python train.py --n_layer=13 --d_model=384 --n_experts=160 --experts_per_token=8 --d_expert=48 --d_shared_expert=0 --activation="squared_relu" --moe_layers=[1, 2, 3, 4, 5, 6, 7, 8, 9, 10, 11, 12] --router_score="softmax" --normalize_top_k=false --routed_scale=8.66 --balance_loss=0.0179 --balance_bias=false --n_groups=4 --groups_per_token=1 --init_std_router=0.0343 --lr_router=0.00121 --vocab_size=8192 --norm="rmsnorm" --norm_eps=1e-06 --tie_embeddings=true --optimizer="adamw" --lr=0.00149 --beta1=0.95 --beta2=0.95 --batch_tokens=[32768, 65536] --seq_len=1024 --train_tokens=363600000 --steps=7752 --dataset="wikipedia_en"
Below are experts of layer 2 (counted from 0) of a mixture-of-experts language model. Rows are named up (a neuron's input weights, with its number) and show model dimensions 192-287. Each number is 128 + 32 x the weight over its row's rms, rounded and kept within 0 to 255. Numbers have three digits each.
Before each expert's rows: "comes after" lists some tokens at least twice as common just before its tokens as in all text. This comes from a sample of Wikipedia text that the model never trained on. Tokens count by the router's weight.

# expert 12
comes after: "\n", "-", " \"", " of", "G", ":"
up0:131123091184137220154142118060183101120062080152213155114156077082139095189063171099122109154050125092088183111111087142196091134123141135147112116103146151123124078102127107132156140090156147117089130162097108081134153119109114098105139149134095087111181148126158104107092097147138133108
up1:203184121131135072117164148189113128122140117090141160099165162089112100171102092100130087162160096090137155147151092183070115163132120168151102129110153146032138175132115141123143085136092154132121128126159090134081161117071096102142123091108093136066133138146138181094125144086143100167

# expert 17
comes after: " to", " was", " he", " and", " He", " who"
up0:135114130119151105111147149186082123124108105175131110195124155148122161136074091100135112079139139148122115123127173104146070164139033088088065135120121035042152159114145152175177149149169076122180117087165101115101102126108163127076131186119134131201099136086113164069133094089127130114
up1:114113112140139113143101159154135066172083134108085116152144151129093111145027161145182084146127082121137088103149099141116114057127090140137113168166128125195112107151090150175196159128090157076060119174125140182152147173111112140155071080128118120145109168082136139154162083109084064148

# expert 76
comes after: " |", "|", ":", ";", " in", " Total"
up0:130164154154174143126123139185097181145164105123107137153149140059142112117127101104117110132107084101197112137116109137124157173118172133055123122146164111115149097164125148129095116122153088148125160065126123154139138131151164153091061153084147077152087127112132135092166176124147124095
up1:106149111124097117114157131170138155118142123180126130077119152119118085081109211139153162131115115046120139115137104085158097133167125156127100123087146080096140121170193168156146108062076136111188120194094092091078124121109102168106082118126127137123089157095147174105142172129096111087

# expert 10
comes after: " |", " of", ",", " the", "-", ":"
up0:179112119112134111088117139140123196157126081113161124107152066088100118168099181049192173140212150083108147107128157090101091127138069128163107165074189139153127133137138164108157078133087096150132178087126084177114166107141116151116184127131122111135114143136130124056095083160094168096
up1:098122115148145117103140085117115148152130129104113186140080082075082088173130075126170159146145158090109147175049102114090097092127146158165089101122167146104125142128174102167095116207171130148091128101191134103121054143093135111126135080123173098165127085154128124080116086093093144160

# expert 66
comes after: "-", "\n", "|", "==", "===", " Total"
up0:075127137124176182122172120182146190152131129117186128126183080181070116109120137151163152088062089107166117136086044137118120115117074091172098074100087076100129102117120093160123155100147106114101049170144101172083053182102139126117120137113113135170117080087127123117126102177151120074
up1:148103123143132166105100148138105160168158068083046043142118152125148094109168118147123129123121158156131094172136138140111162118062186165140121177167074107195197123142118134099175107149117096143079156168142131130190067195190134162136117207172130187122145103115107174157125076107177123123

# expert 16
comes after: "\n", " was", " he", " also", " He", " has"
up0:148113145176171134109149116114168082148112137090145124111177168108074090115195134115171152091125133135165183138139121174073136111172189175115148159103112110164191190107103136090162113175107106109074123143156121114147147093149085150126143145121149131159091138108128149117136131108138159082
up1:073132157127090089155090155141096126157110129147092121129203124129100112109123080192091103068107196170164088099125105097087162059198118124190116085159133065116103081160151093157174092155082140140171095129132117164139123128069111149093160136074147124164089101058158138121127089080105059125

# expert 9
comes after: "2", "1", " was", " he", " He", " she"
up0:133157088160078133144130111163079076138056133128135074176136165141115157144123081129170140134107149138088124126140140149208121140133082134087067052130121101150044046142133152125174139123176116062105112116135157172090118135087131139140151178100121096175073105130135154143138160100165142153
up1:092142165189119115166100134120117154073125137154111123101102122160021137141135141160147080134079163190135181109160104158133118100162094096145135171160149091108134115109137103143159175163152155171166169172115115102220133036093149098120174138109153157117120152085176169145122124054136064119

# expert 44
comes after: ",", ".", "ed", " de", " years", "ly"
up0:109126099130191112144158147143056135212102111150142090109124161095113152157105159112118152133126108106162147149186139119151101119086109177151093118088164103192140079130138115066148171101172105093110138203101180097163111129023133090101158107159136100131160158163138129133112149077120132095
up1:098115177238148214120118123128093124092097147149138087145127056147077142167126176109166134205082137140124033172134132090121092141112119190121117100070154087184149125145136094136119120110129158138119109145077148137147152115147104155141116093123165098147128116133151168134074126156160110091